Below are experts of layer 4 (counted from 0) of a mixture-of-experts language model. Rows are named router (the router's row for the expert), down (a neuron's output weights, with its number) and show model dimensions 80-159. Each number is 500 + 25 x the weight over its row's rms, rounded and kept within 0 to 999. Numbers have three digits each.
After each expert's rows: a language model's description of what the expert responds to. This comes from a sample of Wikipedia text that the model never trained on.

# expert 8
router:470473491470503499498515481522498507481490504491500529484481467499537529517550469503494548531498487529459456506496475494496482499520505494514500511566524454527459507509503482518501505505524484517441494413425463501534476489499519524532506532
down0:516427527526494464471563522501495549532511493515527516489500504511482516496517494518506519494492501491513456511509531476536467452482494426502517466527549495504502552520480483443511485458517492487474519486537487534472495510474530566481475522
down1:565489489506488520505492493501511511507433489504510504456501477493527473489515504510521548508517501456496528496462535498498499497482505476529499482479494485482449457487527546483531528475516485559459458507537471489473516531469510498474535512
down2:539452470478519457483462480454524496530528486522479525498492522509446453506466489543497498490484469478499497522545476483500450485481493485472499462513516536498538504496475547492515516500530519493501491474519532447496493484502512464502506489
down3:491544496496483458504499522516564499452491530519485511484513475499512477525536529488514477498482510462535488530500498494497483519489480469508495497497519450508517488463471507510499524475565519468457515527495491459495465512514447499515462514
down4:499477538546507467479490486524505552508486477567495531525493499474495496445513490463503473428505515508478546522525515508490479526500500520496503521521522498504459482546521509501566512506490532488457468536510504508466492500506506524493518459
down5:480472514464526475444538501459481492501489520518477479534513495457511485509524439467481511495466532521517531520503495512511461524524517496481522467510541494495502496483535499515461518507471517459470494495504476483464504507517532460493500526
down6:480510522483504500502499520476501528560509495503532502532534470509449491483456500490512477482459495521514496472513514486465500516550544521493512486469506530557470485505550494496483490473531485478482512516493505511492490532542509514500495513
down7:490503519555499505506539482493481529480480524521488521517523494505543500455525525491517474509467507515572480528514499494521501506549485491519566470485483448501486533483488508464452491480492492539526501488496506469501485485511509476536511507
down8:528512497533489548490511517512473454518517523537483522498545478459467500484525463500539533495526505522482495492516513542476459507492490531532467498513511536479500480509481488491467460494496486506500470502470497488462493508462519499485476435
down9:487487506495466501479496497518518490533532512456518472505488457485532461542500480503493490503469489504498518489524493511479519502513548508503482462530501514486510491481488493522545477466509569501494518492510534509496524504507541481510489506
down10:525498516499474521520504482482521494519501446495505454560489447457501507506511555547500483530500479511539490475458456487533493531513543440462511498518515528510496534559515526493522492521554539521456479487470516470494504534520463462501467453
down11:512506527528529523507526501523520474542503506500521531475521538453461513552454512483507518495457513561473512497504475509457487518477543523506483511509461546496508517473522472495527501505543502524526541494536472524461483476501482527529495488
down12:503436505521517502509442482489503512447487505515503509468501501518489539473537533492479492505481505487489509484488449524507489471462476489483501551536560481564503528513468500487491471510510511528501481516500532536471458520502477512481548522
down13:455489493508483510491482482465479505522528494543502549440523508505513481509540563513469535475477512526493431526527517480510508448517474478516485499499479565497562513445520493487477473481500529512504461477510518502482517510495471489481459516
down14:502459509517500466484478517494489500486489526509458475486513521473485452506499568461504493476510532497533473527530532517568513490465514461492441527475517506472491550512513516538483528534469508528522525508496528515510494509490501445500483499
down15:479490468497502482506488493545518498480458461489476530473521502493499492504442473485504505526513519535505478527475519465498481478514465549529492502471526487511475482514495534508513502504482501488503506534502531469506458476511497517482509489
down16:504497473551486519489504468457462582501528486483494465467467522468502491489504498502496537519480498525499491515469467446508503480497498463505461491485504486490499506482486508500527518495485522559512556511440541459520466516479462521461505513
down17:559478518506471491510525467461504440494503488525475483441520461508543528523510501478538509473435494470498511504469491444459511461511543487471498502490541498466487519558488482509517476486484472497535515551518530550470519471500529523489513466
down18:525502495477484499504468493519476551516467507498513498491512536501507510528543511502477500532503574527541522487537478499501493505472499508501495523512493462459514517501486520498493472507479482465466456526467485500474521481460526478445503499
It responds to: Symbols and joining punctuation. Hyphens, slashes, table pipes, carets, braces and digits inside compounds, URLs, ISBNs, tables and math, such as Winston-Salem, https://, ^{2}.

# expert 9
router:457483491458518500473486527510493519501490479436497512470492501503495499536538471503495533489492553538472474508521491537471524513531495511514489483531495461512494538444497506519504544517470478514422482465429485509516511516504510514503537491
down0:500511529518503537528512496516506463489490497527498532478492493529483526480501483521494443516510489496525493451480513483522494455530525494492533516513538493456510485521526494525476456516497486545506469507507476512507484495525520486451548562
down1:500494482486499482521477513495459479477525485494492497495521518502513508528490515482439500470525483526475460458508500476532479555538532496495513546521437485515482548518528545513461527467513480454488463478554466509515530525463512514507504488
down2:534507504526467447529527482529504507507543490492494512468495507483520531491494502527497495502523490495540430519510503491532555500467526488472512483521495473509494499475494500529497550477457472512480529475509494499510522502532537534491529455
down3:526542502563504497463517534476482537486474488519539520485518523498510493551473527489481493485536485523496529529509481490496547521542526474462488509508478459493529541475515515492515507484518511530504471519522485418507491493518447472502530520
down4:493525470507506472515506500512514472521503523502457525514495515489474478514548495501498490472473513479521535529483465500531507467501500510518525478479487498472496530496475542461471483475522525492508546482445530474498504534506469559499526506
down5:535489514514484493505539496459505522542521491492427457515473496544499455495478505500475479472523481517486502514520480498500506546523490506491480491522549466539535533485538544530502484523484566520479497491475547530533520511479536496511492487
down6:486462444493473526511499476487506520523510460487480557521481480506512497523520549498464480520477543555481491453515543495517503483433439479463529514486476529493472510513477499517501459494481486530510487485535489551469463521498520494477529502
down7:497492545497459499501510502526489484514446542480498479507506496482496513491534507505541507493506469537461507513499527508499478474482492500502536501521475484496537551488467494501495474504470499493454521471465471511474517476503462450506514532
down8:462505522475476494511540536484520516501470517490527503526480520526511469491525479511503525474515511505499464527504522521505461488469451476500508474497485499497540467502513485540513546487505517529479444514509498506503522518543488465519504517
down9:488487492472501512493538455522517488521520510519540485496475511543508496504505473541472498491521502455520535511484475459456511501492472484516557521524480482486483521496475470495468524532479499520507545481468532505539464502538507527465504475
down10:517547544502474521498524454534461491509539484478493516460512456477499505538505535509480454483531470566553476487508512507484499471544499554515496468479476512491484480503525478514547492481506517472501489510464495469483514444522483465493496486
down11:497477515468455533538491500459490511544492468498477473551501528487508473474496506447486506484531515501541518477514472483488468510509475474486500468457527543507488520483544513480530495493530511440492514505491464518511514516494475478508467531
down12:488438518528462479494542539522526486452530524475484497493494539521523503493515516538506541492529482515502491476497505514493496494486513515526516538518523457498476498534497465473513503563501464509546530479543465515497479487531514473548479590
down13:478520545518497469517497511493524530478466521512554513489496465503473490533499481472540506515530484517535510510475524491537491453445489469469519450494498485494496468508500523484467467489556518463495461493524454486494493514502510491474475468
down14:500494464527457534517503470466490497519498494442493500511460470482525495499464536459523510504487487511503460464514501534493468492516499515495523493470513562481527535503467458504504512499520521494510537515516509474463494475463492510501513493
down15:502538514468521513502466468531486490489467491447483508496544479513522501514492486507482488530522516468504464486481510524527529517475502500485512508502501551477515508553497473523488503478523488474481488497482543520426500470526527505545511509
down16:474516512496486470446506517532512529475536510531469489477533509502500525491500461502541534484509526526493479510503507517501507504512493501556523507482472451513439459471492450441506486482510524486536535527513491483473462459464457502519513473
down17:496536456524518495523512472551459493457485495526537512509528500559483488512491519550487526529520480524534528505482486511487466502476488469491469520501482501511551495495474503436494473476501497515536511513519499487536478491551528478505529522
down18:486509478522523534498513490463491449460487505483506512494491518460513512482510518499519523535477494538545511496478507458513577518508509545514470438533527508458443485508499497521503523497479500467510502500471507469538519470494498474483486461
It responds to: Capitalized name starts. Opening capital letter or syllable of a proper name right after another name in lists, taxonomy or sports tables, e.g. S, Mi, Ko.

# expert 11
router:500473486455527454508479492499502508494467496523541498478496524512506512520495469485489541509487544538462477548497437507498483545501500537514472494516517519521505542439488479513479494463476487501499467487455482554484472522509488491518515502
down0:514539530502520506520544468505513490502456490518516474462505471492499518519521498509505474437472507476475528513515516481543496504511539483467486496495488491535503509479497493518507504543490476522478507541515504461530509513437483521521505542
down1:543515555470464509541485464515503490475483503476523513507520524504540483503503508508514520496513516491525455522495520468509480491465492435465514491472510549459500437493493510522499487466499528464525515475468492508491495454516514548480478477
down2:491482510513501575478521499514465486442484519459541480504500517508562475518508475452492503473500492509506486469512540476518483506508467520481490495497509487493512531560516484478480511491480509503554502517495541490552497523482494507488491500
down3:532534503531472521503444478528525497492505538490494495552524526496492484503477466516496483467483545462549500533476503493495518491490497533490507497494510537529527542491478449492501473499490495505509517480514436542481473515516489510511521536
down4:514503497530536480499476538499508541527497519503504529502524435548564481478470447519526506507496492493561530531462523483476498517483542496474508515462537506510478449513467529511513532499513539473464574515488446472503487511493499537491473496
down5:460486497516465501471470519456525479499516470475517438499541511483525470539487507549456522480521522488480513425527507498467537490475542488509470488504502476466524512509540516508511486511504534516431483480482534548498518501503471513511461446
down6:492493507528515521511491523506482520517534512500473521485457472455546472539508491478501494507554548485463525474535540492538512513482479555455519458513480514497515489458470530494498547478532511513487533448467499518517500542484489501501485500
down7:539510513520503533496539513449466495490484492503521524500498484488519507475494485513505513471561538521466468477506513484511500462443503499503534526564510522477523512522489483495483501475478463517470483504483493514504489511515518493521544484
down8:544460558508494536542486475493503471479476481510541533523525537546469496467525495502459489467499491501483464517539505454535501549525532467482521524461516502475452500485458514498506516464492520524496495498498498482466484502474508496431555488
down9:465510472459524486498498482452468536516537442525479500494515479528493469531551526510506493497496515478504543544495451527498467461462482502508531528527534453512506493432456551491506474494520477462512502503525500481523533495523506522508511531
down10:552538488502500527497482474474458490517523481483469491470499457537525510504503483490496509485530552485511462524495502470486484550534457513504504520575500497477493467502453488499502479505530496507521484528485536509518491472468481496523504523
down11:493448493510502464522504501467489471482519499492497502505479522512509493479514493506493479467505519514491445496472490488490466456505483500493484495462468502504468517531498545548523499477508491451526464526551451517479512503502505497479508526
down12:497512509483516504492546553526492509503508500522526473453514462494526526464466515479537533496459504502495492516506460543520523515487547473487485528546518482485483472490500476538471450537515534476499472532451461456475518508508486548443486526
down13:497518469459563474512487466472466499503534483537531461515494477536531513514457528538505514525482501526523479464479484504482449477504498493523491462520530507531484495527467502489498490496494478526537496538509510532502486503512515508463494484
down14:481474552522506529485503526510515487506502478529526524448474492467468551517510528506505493547524536482533482459557539557475504467541499510526465495509488490475495494537500506493517529548561515508473478515510493490487457466516525473527479509
down15:540575453530488495500522453469505534459488459515510514534512509496443514533515534477508467541459517482512472476492469520505492517521515495484525552477493485496511495532498540499498476496465517486521492549472464478475500479468478516454456530
down16:506492515522503482525501506489510469457527493506469458484495562490559509471527528517489442461504476500493518502490540505485473502498480455472487510520518492505519462513519526514510499505442472507533463485547453512476493531558550502472526506
down17:545500484492551510536508497491509508535487513523523515509484506499492472468504529522501512493465509522500483494503513541489526480471538538545458499557488508510491497523455501497485522529496504481523502527500490506519492481479535477531510526
down18:501494455487539499494508541538530508484517462494516502516488463485508518485501497458498511534501502503513494490508527521494570515522491479520495518513485475465477465489538492472491507503527534486503494501537530479500508518541527503499497536
It responds to: Dashes, brackets, infobox symbols. Hyphens, dashes and parentheses in lists, birth-death dates and infoboxes, plus odd symbols and Arabic bytes: -, (, •, County.

# expert 12
router:475461488478523493491517523497504509488498501511496503494493516510505517532516467508496526493459511499474473538515449523504515530533494547491448499542489471515488561467483507531441527500486477532485462468422482526529491498565474472531526508
down0:511484468546512514476533523509514501529543496482499539555496482481513490479477515524480451491465511506503544521503474547482518543487461476481526500508466470527512530460501522503459495541519498515542499464488477521539464529508536480522561490
down1:504464489524504484456525472528487510459531504508524463490552530524469537544519558472518491505542506488510502465491497479487530504477472542532502518519514483542491496526489490504533484511485489477559522471508482481464487469518517482505517482
down2:545483458515464518470539513526499469528481497496506458492510530485528483532483468520512461475456480515482459466499521506518499487474464537496476575512497542510500501506471505435533470493520500515522457529476514506523477496493455481479530516
down3:511498529478504534469501528508524465549505480477481527521506492477496505490482481467525474514493491530578481517516530502511468520470448490490463551524518505515513470525488523541498506510473520511539532504483494513509513499542448523514505527
down4:508507513488493500502466514510530481513501535511491497524458498476511557491493555510481503476508462502495453457523527470485538522491503517505500470495462527458481518491480554495524473523540499436449508498473494486487507512545515471539462526
down5:508467531492479484469474496478532499504527463485536502445513500520512513459472503514505482554469512505505517562495529522465505471465465483479522505538513464507528476508524519489491492476480518523542511522504477484534511548491508525478474482
down6:451492514509489444502523501506530470518528478486493521487511568471523471535505447493463539481487481495485524490483484492478524454517488512501531523550475531477444506516506504487445476528443515509475515519506514544490503520492524479528477482
down7:544508520491413496508502463521518520457457526452535512495476477500515495502496464495515486499536503511516463486469529454486476514513528510503483506500498544519506530473499472500501529499504472500513476498466494513488550530525520443530511526
down8:469507488531518523527513486470489510524515533472481536506501487504487491474507509514501483518502481495476486520483472482504499503496499477497530444477520500465543491467530510479502471508487502553478547491446495457482521497474470529502498510
down9:526502500500497517527512471496511484448478523484522481520531519472497489486487497520532483536477501495488501524532515483528541531529497486509457481482514551491520444519490504493486487562498500473537514462473479501512511481493557491485508507
down10:497513445530492525504516532521495502492488465499479476521507487533498553515502508484476484511457481501526488488549490460526484493463474501538512528502512519501435497474497512477488503499457533504501484546486502520487527489514522505499512470
down11:488509500587455498462487513477500500515554489541512509502475499507507501548476490519496495507497550467468510486532465513512529455492501499494495490493523517496520502516549499556505506478496478483480451471510485507475504533470557433453528450
down12:486523491512482499501511524488491514510535511490456560480480489456499471472484488470472497522521497483502545489449499502490474516490509486517489469553522556497451491494491527463511525478586469508500565530486498497482506505534503468503536522
down13:517513449471511540543560550485469540511518498474507474466455483500467476498520485518503486468527521487538476549485540527540545513511519519507505502531475488513527523556472507453506480502519485501494504496513495522473522468519476542490501483
down14:519522514509544511487500482482477489503505513469495467479483518505509503481463512468482467503462491484545494515501478478496512521509512514504477530491530486508530487492506505489469483491511469475492440477504534531497504467467545466509509502
down15:523477498537503487511500457505476485523473487475544508461478516475486519505496563503522491513497527480542475509478491495489477505528468464488509512467552515493505509485523463537484519497450517493500489472533458428499528513464495527489487468
down16:510541465504505495515504485551497516492475531516482532498511495480513507528450469504490516536514484491529546499496513528536501495504514541474487506522496485512501500509459481558517488478502589517464576485468486500498491472494515490483559497
down17:544508497488510502507484469548532453521461483501482449458506495514484475509527474486507536512500495475513510479483492514505503475510492492481496508506494511493532475474475468496539482522518509482487533494509563481526457510484515481522491537
down18:505439496500487471533481491552456541511521456486468513504478476480488474548479505469494505528457515488501511517511505499526511534524520530501561468523475492502524537503504460517484477513499524548492481475525506489533509510489500493495509504
It responds to: Space and short word-starts. Bare space tokens, often a doubled space after a word in census or table text, plus short word-initial pieces and digits like w, mi, 5.

# expert 5
router:492488482482530495457456464535503508486484478465517522473487500495488516524552466511487538562489545521517446503499496513487523529518507530500490494558528473462460512458509467509469551456507477501452485521482483514474477549495540502520517507
down0:546548528528502437528477505506512551522490494462503525515478515541506474511526485454530510439463484500490529515518485518484476491515474478502547503473467540528527481453493479458482479485498510492491524506502513465502553520487487527462522472
down1:498544487521514533526508531508463453503490494535494474521522485503524475483539516473505497497537503473513530517513503509498537493506496516464529533526557472479470502466515518492499521535489506517459546509504482464474498550476485493503482506
down2:549437478510480490504494510453508485551499536517473525480496474497531482458503533513504494471525486499547440492466481490496522489458510486507527480487530495552494515491488500506553500514475551480531519526489463553521481483493543514500515529
down3:477495451497522469512475469461481480490545510486492539485532541550492473470517497446502502566507479500516531475507460488476523489437436441475503496492494491508507526467524492506479523473494526490480517489520533480482556517461519485482495531
down4:502506512532481460454517530478527517492430491511519523491508484493515532475512515472502505507456511470505520496539545490490510478490504524498514478515462474511505472545485514492531525497493488495518541490521480467508504502500506498564496492
down5:483544539519506502475504498476477491530516500536517486499504539518556460515489545490515527502513477477521510513548505539509503500512462484500510480481510465536505514478459495513498493516509518486461512471468509498471466495516478477477487520
down6:515512507513465501506478509475501508449464504494549502494535513457498508519512510471521453519500496492544451503527475516560494500507495477467503497524506535478470521465418489553478519478496471467530569480490497526507461478509507498458477538
down7:505544517557475524506488543464499514418559463506497523461491545528461469526489528471504471526532533492554451476482515494555499507519499511520523481474520471524511505541502492512480511484515494458487506500515496521470542483518480485507507505
down8:492458530540465539492560477506509490504515510482468501440526509464485524521492456528498491473537499498489493510533515517482529484506497493507509498523450545442506488540547519504519548469502525508470467515485536496508535477481503505538475504
down9:523498481495453569535509447532520523484505500533493493510548527496478467475488513515512501538535512488496461544454506482502478518519524549508526483507509504479503462517453461471511518502479467488513524469515490497505450470534478458469497459
down10:485496522476498501471487491538507478508504494519498490530526482463526518548522503544510496502534480462537516489487481517542559476528481532496465534464494529523483466480505506476515464475484521538521536494488519472562534491533517520490468511
down11:498486561484482509529457510519487483460477473439485497526442475482502495502464487481467523466505512501532526483470497500495517513464488440513516521513469512476470474526506521473501517487508537493512488534503471512479524517482464446484497506
down12:518553511492514473529444504489493455565464528510510515456499498476493508516517497514479505504513471498498508471470489525516473524456474485498506512524486558515531548499543503504517500493480478460458483506483525461555525480476477470495492489
down13:492549522465498561478553487509560535536474488510474478489483484491491471500523535488534510524515535503449518513481521496466510536524486442516506498481459507492529529478476521475519499497491517468487535493473475485517493495488515481497484508
down14:474530494469505518514493567520530484455493507497475534492514467536497494498494470523480485479527550548482473480548555534483487539461504514548506507498523509558523516486516518522489534519456487535494497433467492505493496497468506488467510500
down15:531481474503540478522479487542525520472518554493522492473497513504485479472499519558501486536544485506527505491511471500522431466491504530490520521455500509477471486481515490530528470527479482495520471510467555478563525476461497521524471532
down16:505550555485471561458516477496489475496517479492490486484529522506495476438459477510478507501481505512473432544500460477498520510526490523493465542532496485522487506468532485489529493510463484523467486511470527539518474473476484495504498547
down17:525529528492511487488471495501496539464525491490500512531492501502484472505525505520501486482472497527549496466478470500486504512496478496480488498527505480500529477519500486439520448471531483542484448525511490486515483458489492531492477502
down18:463509464511499532496482460480503489492541493533502476508508517485457511504510471538510502457515457481517535495458499480506504495540471494536520459493478502481482520550499458506519521543466453484493500472496491476485512523465509453476521503
It responds to: Name pieces, list labels. Word pieces inside proper names and table cells, plus hyphens, ampersands and "Location" in place infobox lists, e.g. Ha-na-mura, Ill-inois.

# expert 2
router:489475466449482495511479524516486480486503527523521494493490504554518485519545459493532523495496556503440486527518460502508506500570529522501510484507510493503504507454502506491500517515462478533430424468481496508474472478529487488490494489
down0:537510495514546508516483513515517503507524462506502544442497476512476505495457516519518488521518500522460490520480536483536504489463539470468498493471517521484547486485456548481520454536472524505479523481482504501519544476490516466463465488
down1:478499525483508513435546516492511518474482490485512496507527539496497503485502527482520522495501541502465503464487467470487488502482492495511491520448496512502474498535484506495529495477535521468526536504475466453507485534498487472565475467
down2:503508529497519498496491504536551475527517554509526455485520533507549485478500521538524515505531505520416506495512498476484526499500493471467491534480487514525495468495465469504487496515478520512444477529523472483471442487485483502531467477
down3:537463493493508490517444520504507493471496460503505510537501467467523516508508536495542493531486465471495503520538524496502477510439516480499498441476535471480530528513501489480483494490561476524471491476454476525486501497474465449480503491
down4:463499492497520483530478511484477461502529545492517481506519516480540491514518473538474522463518499461514475478506507485494464513511469507518524448446482494482477495528482475480473472558498510537519470480484569516545477481499481503496518459
down5:492509533480497551501517523520518526501484514498542504527467523483538508478543539498500505501511468504454537569506487507514488455532489457480497489524475506495519524456519544463519491461456535473447525540482483489500483466536488487505511478
down6:506526518499422506528492521505522519492465475488484485470496473530495533494482495522498499516537507523486492549449528526510536481510471508506470516467548496477509523503444475510481492482507479516447508484497505494515518522455512493495528483
down7:510507542493499477494521549483514514499480488535513524467477561498503511529531508529452488496480539484479529545483510470519524495482493515477520486497497465459497487499522523534484536492473541527472511487551527516487470509503571480529501491
down8:485480531539499515486514483491482524499523490465453496535497500491516483493541510485483471539495498488486545513487511486549500490494511484512500538502527498494479506482503521501462516486481472514550475509466495514517538526501531476458503486
down9:498516488552541460512528490511490489547488524476490514501522474518507518481473516525527426502516488512435528529460482464495517495535515521517557455493508491514499512480442522487522497549519509452514478490470453477476495478517479498554491509
down10:514514521484472497512487477503493488523475531536491509486526477491509494536514517504483522499490517491510480515502490500519509491480500507552497477497510512532476520509499508453529497474524458498492522521516526495554443513513542554495534503
down11:494528487556493505493506491461530495500564528473511510485487507549514495478474474489504504469480521500415510516478509524535479514483505476453510504452493499498562507483481515517483503487545488539507475501486485528486555490501515539485511560
down12:483527513504486531498551541478514475489507529515504449488497504486499523475566481490511489518483488530456512503486513502537485466510492492518510489482492467511519502497479491509517504501515544518506463515488507509428500443561482542452514474
down13:503471531471476511549508476503521538464509502487507505512457542500489473509486511521535453523510494443499469487491520462463488506557435472517543499510487508511512528519455505510512523535481507533496512507494482543461457480551548507528532493
down14:472447456507490514542472496513497452543531500533468504487524513462530483543501486513508482544532462498473530499522509457498533503531495515477482504484524494491522506506473454507489497490524517550483538491496519517477504466543520483457490490
down15:501535496492436481484490482511503531502519520496471541533524478487471490482458488526525489481497542474514525512458502465527498461522522502495453467500488508488504473447466510515488451552547477541484513515482522501506518519473514460534495486
down16:470465485533497491485500479481509494462516461506492463520496482544504496508517476499532521512469515492514486494504497454521462501549533517471478563496448540475442512513485532499500495513515536462514541491536468530487504499517481549477542524
down17:516485532515476529495496491542446502557474503509512536518498516475522515482453469534496498504524450496488495507548482512456516481487504528554499508565510515494448441516517532521468517484489502474503521459516484497508477473521512471505511479
down18:476488511529507492504524511469451445520532471502489495522475520503478498479501511481510492522507540542517493471511502532491495513503508510483477492451468504502482525500509512511491529521517508465472548530526494486503549445509543459475519515
It responds to: "on" pieces, pronouns. The word piece "on" inside names and words (Typhon, Toronto, Abandoned), plus pronouns he/it, "the", and table pipe separators.

# expert 33
router:490495517472511494467491465514479503530472550495539489485485488499477473519498507482561531549483528520469503518545507506508540550519475500475502508522505520486509535460481431495480527494506494501494535481456507534499449489499470484523498530
down0:484522546501498503488515492479489501475501512500556469505481494492442480517497496518524499463536536513491489471471501461463494485499509503534523510498524534463483502478480479551476488489511538495543484497562513497510492498506509459521487499
down1:519520507517507483479503534487490462530486454498484506534495509507510512486531523468483494523501507502487490468497461541536489534491513496543483472546522532511504530488530551486550519536495452479506479464477496478439460496518496486508487487
down2:520508499523445500466542518509529441524518460485479464450501553498534489504479529485458519534474472537496544529485473494501566486498521496489495520463504467522487543505470502474521465512495532437501508457502526517510544524536483489517539501
down3:519504459489531515512513500492475495486532486465534486521504528508486492531483507505527497499512501486485553476462510497537476488485454469510510509477561483527476525486547482499526511486507460453509458516547535463501525461488503468460517510
down4:470502457485490513504543505522478512471526496531460529499530535536480505540475489501537508487543516455498509523517507501476504491484516521503524445449481434507506533520516518514472528515502495516487492511476486510498467515529477495557470540
down5:465499506512502515493456483511535513489561501529480483477501479484490480516459508469509473507474473442538497511489538522514512481443523511484462521482446474513572499518498506481501477464478493515490514491474533568488524538488501438497498561
down6:536505537562486507476501520458487513499524515466446553527460541499492526470482478522526518512495490499482585514500486493481479493532516510556525513510474485527488480510510504506483493430529445483495527520518507526527521480518475493482494479
down7:500530506472507509517486520516498522527528534491505513480488478519520546491517474483494505535508473516465438485513562522518567493534500523513508487499491476504518500481466516502498480540507479492509486515481551474501446461528494488501489508
down8:473475479509515479496499521523495460530555465482501525477537483501524495508517474503536511521487491487467501548508511477506490473486509494468527522539522504530515529516525464538503509530441478527503547487528462544523456536450481432499526529
down9:522531533544501483480476501481497492446494522474537522473477545475504493519531488481477471512468512497500520481486509493480576492526512563488515456521476434487504502532501458447521487493473503499563528487505489529469512507511518523525544510
down10:485496510525500492508483475537489500527519529473495452466507524529497481488525515549519499504520550483508488480427479519507492528475445457481479504529539516509519499442496496520551454486460520508486526482498504533459510498516526502506514512
down11:496496489490462490479518497571458486505482507458491496487471440492516508513514516520523514551513458547515498486476491478520514518490492502509522575516489483502499500511525494520480517500519567472541509514494502498518525441464493470483491503
down12:513537543497561506462560503484517521508519485528497495503501529497487493509503504524520550491489484485483453494526501526512457465550518481495536488479461468513468480534507530485500454468436547521488514496536463514513463491502489503496507494
down13:452561491532522491535476464534485484515526479516514519491506454489491502492469518489526527507527473492516476524497540457517503493489509532538484490511532494504526501466475536465489475499512520529498524525505508522449508508492515495517501501
down14:501533481486519514500499501575471536477490475473484513532514514447489523498506503504473499495522490476488510527446492491502491504488481486479496557529530486519497493523458481469458513488542492487504499499460481499510524518470508474504511475
down15:476521508508515488472518529484518457510511515506534499482498497505495523514480455537487473549474459510473525457551500509472525522528514468506462470484481526509486509488467558521516472499490492495497489433529512502459542482532509507477479489
down16:506477502489468513518500512525517456497467501481463489532485475537524516514485533498505461477498519503496500480505484491505482530457472501484503468495496519449513534571478472532535484548479509475526482545496531508459516525522434542520512491
down17:474509511505509501519544468498519525504509489470501511449534498495531515525521519563517493478516479497518483516507498473482504520493522478532539460517492519492526490522479512543562501523518512426536491476515487499475479496520511513499501507
down18:455509498494481503472519530508462450508470451513480523505465465487523473521496477471464543512482502493519473496549515502481470489502537488482494495503488528500464481481474527520476474469521528457528465486467516590497491470526484545472512502
It responds to: Vowel-consonant rhyme pieces. Syllable rhymes after an initial consonant, such as ill, ock, ell, ack, und, e.g. h-ock-ey, b-ill-ion, h-ell-ish.

# expert 20
router:489503493499504461458502505543498515491480523537515526478542533515508513515502498491540507499448509491489522523519524555485555546543523521470507455528489509553492509514448474500511504481501481529528443500463505490544512502507502504495511484
down0:516521523506455504520501492470505520526503503510510507531514503499570467484513532564552502515534486502473528523453480502515529529474496460503497547448537498531479461499528493488494499502523514449457498498533508519502483465482505494497468531
down1:502502509525511490472459499502525487525538517498536489481523490500483544471480467468497495469476499493477524468461454520516496524535516491514438512471515487511471516498474475459517512476531517490510477522523499531517517468502492493523499522
down2:524483479500492495510495508506486535544464486479490497459507528505494516527469485521480468485530472550473462498498491497521499517452508526482514488506481519483497525505541486510533529524523481505456547502499494522507462533488459475523502484
down3:503508510490466454483510491499452517454445477544507471480538500542487500521497452505477483532515455496510506500553497530512503458514526527526502483506444522501505499503482516471485507479522498506517527512528500461539473469445515486483487490
down4:428548492519495536503501512516500496546507526470506551478484493508520491520480496494478482521544469514526507491481539505492486518487485553497504520528479531492511455523483558487465477470554506483477463453522489534511509508462539502457486493
down5:491471515478490443541476439521501528548486549535510498455473511528494463495487533502514444514493497500486500525505487498515496519445493484493482471490492533540501478512496484471530536503496474550455474481467540473503519557493501489491509489
down6:506544494495480538519531564485475459492491472499514525545507500480525458526502479480509484526519477480484481498499490489492544526494499488510472551492498460497539541493467496529518516515483512478517451523485506503515463534507535497484510518
down7:505533476487464496467476495526471480467497483512490490516534486487536492483523495508500519530536527508499530489490456498531491514506499486560492496538511503484456556487538513492507481560476544498493457432482493514526495533486479524484483521
down8:513502486462526468539483505537493504517475462493468489495460465533541502472522505511440522482551508477478508459474477494501515530506491473525502523480515437482512460456524489500500520517505462516513504458551472510471528503497489478462514507
down9:504527491459547498517518483501533507516562486482508487476499497475520491525478535504493483515505519504519498464476509496524465506500500525477494495541488501519552486490474523444497537481503497493476505528485517448502524490506482509494459484
down10:547484502516472485536475514515488439494482488482495500531511486463479538485480488488484512498509552512551486469476488495503530482485523469459532492497542506564470498498523488476460495490543499527450515562503501476519453495515525503539478498
down11:511481482540506505481526499558498518488487458497482425492492488480515473481490488531533524471475507474493468515512484476487466502514477539508528480508442490516536476571515500510494533468501550510534474492510505489529483502488512505470504503
down12:522470466512539509516499502480511510471558477469494526511488468539508519510480544469524529517508489488509515506506465459514495521494488526506469499525431496502494535525539443550520512453517502463494490524470495503492508530508519459528491460
down13:522523520486487526493454512479457467471521518479488435513493519468535556519460473474484474501475498472468474506493497482540519481487457492492498505434512516464493520472473519507490508526483481481546528483513529520522509551524508489428489507
down14:468504489472448464505518503499540539516493559476521534519511518520485506488522475558513503539497473515506534504519475499503478508530528479449465541476496510544501463509448518530487520494495499505475499520504500507516490468508473526452480447
down15:525509501483508477477489477510512474503511491481501497485490488496536504488473510494481499497484497508567554477473541490538478487528529519452509486504503429509480509503464469474464458460547528516454492540512543527465495504539499533492540485
down16:538473511512468510475561507471439506528476497491542489468554499487485478497509523497487486506504546478533502495540508494465448460538508491472502492491506461441503529489499520486494518508471494531518474470564473507469495524467469455480530473
down17:478533523504481478478463485489526526519498471536497495567467443507499510507517444512516535528490506510534517493504488500522532504492527498490495475454503517549481482517497452494518463492492507532512499514522520451465503485518481514530502554
down18:476511463482514474426505488495488479503508500516481471483500523506483451472514488455482518475461488490510515483494451530470512506555512522541539551492506482522522502544528544455523509499460515480491493541514544498515511495484478510506481481
It responds to: Name pieces after capitals. Second pieces of capitalized words and names after an initial capital, such as W-ed-nesday, W-il-tshire, P-ed-ro, plus New, Su, Win.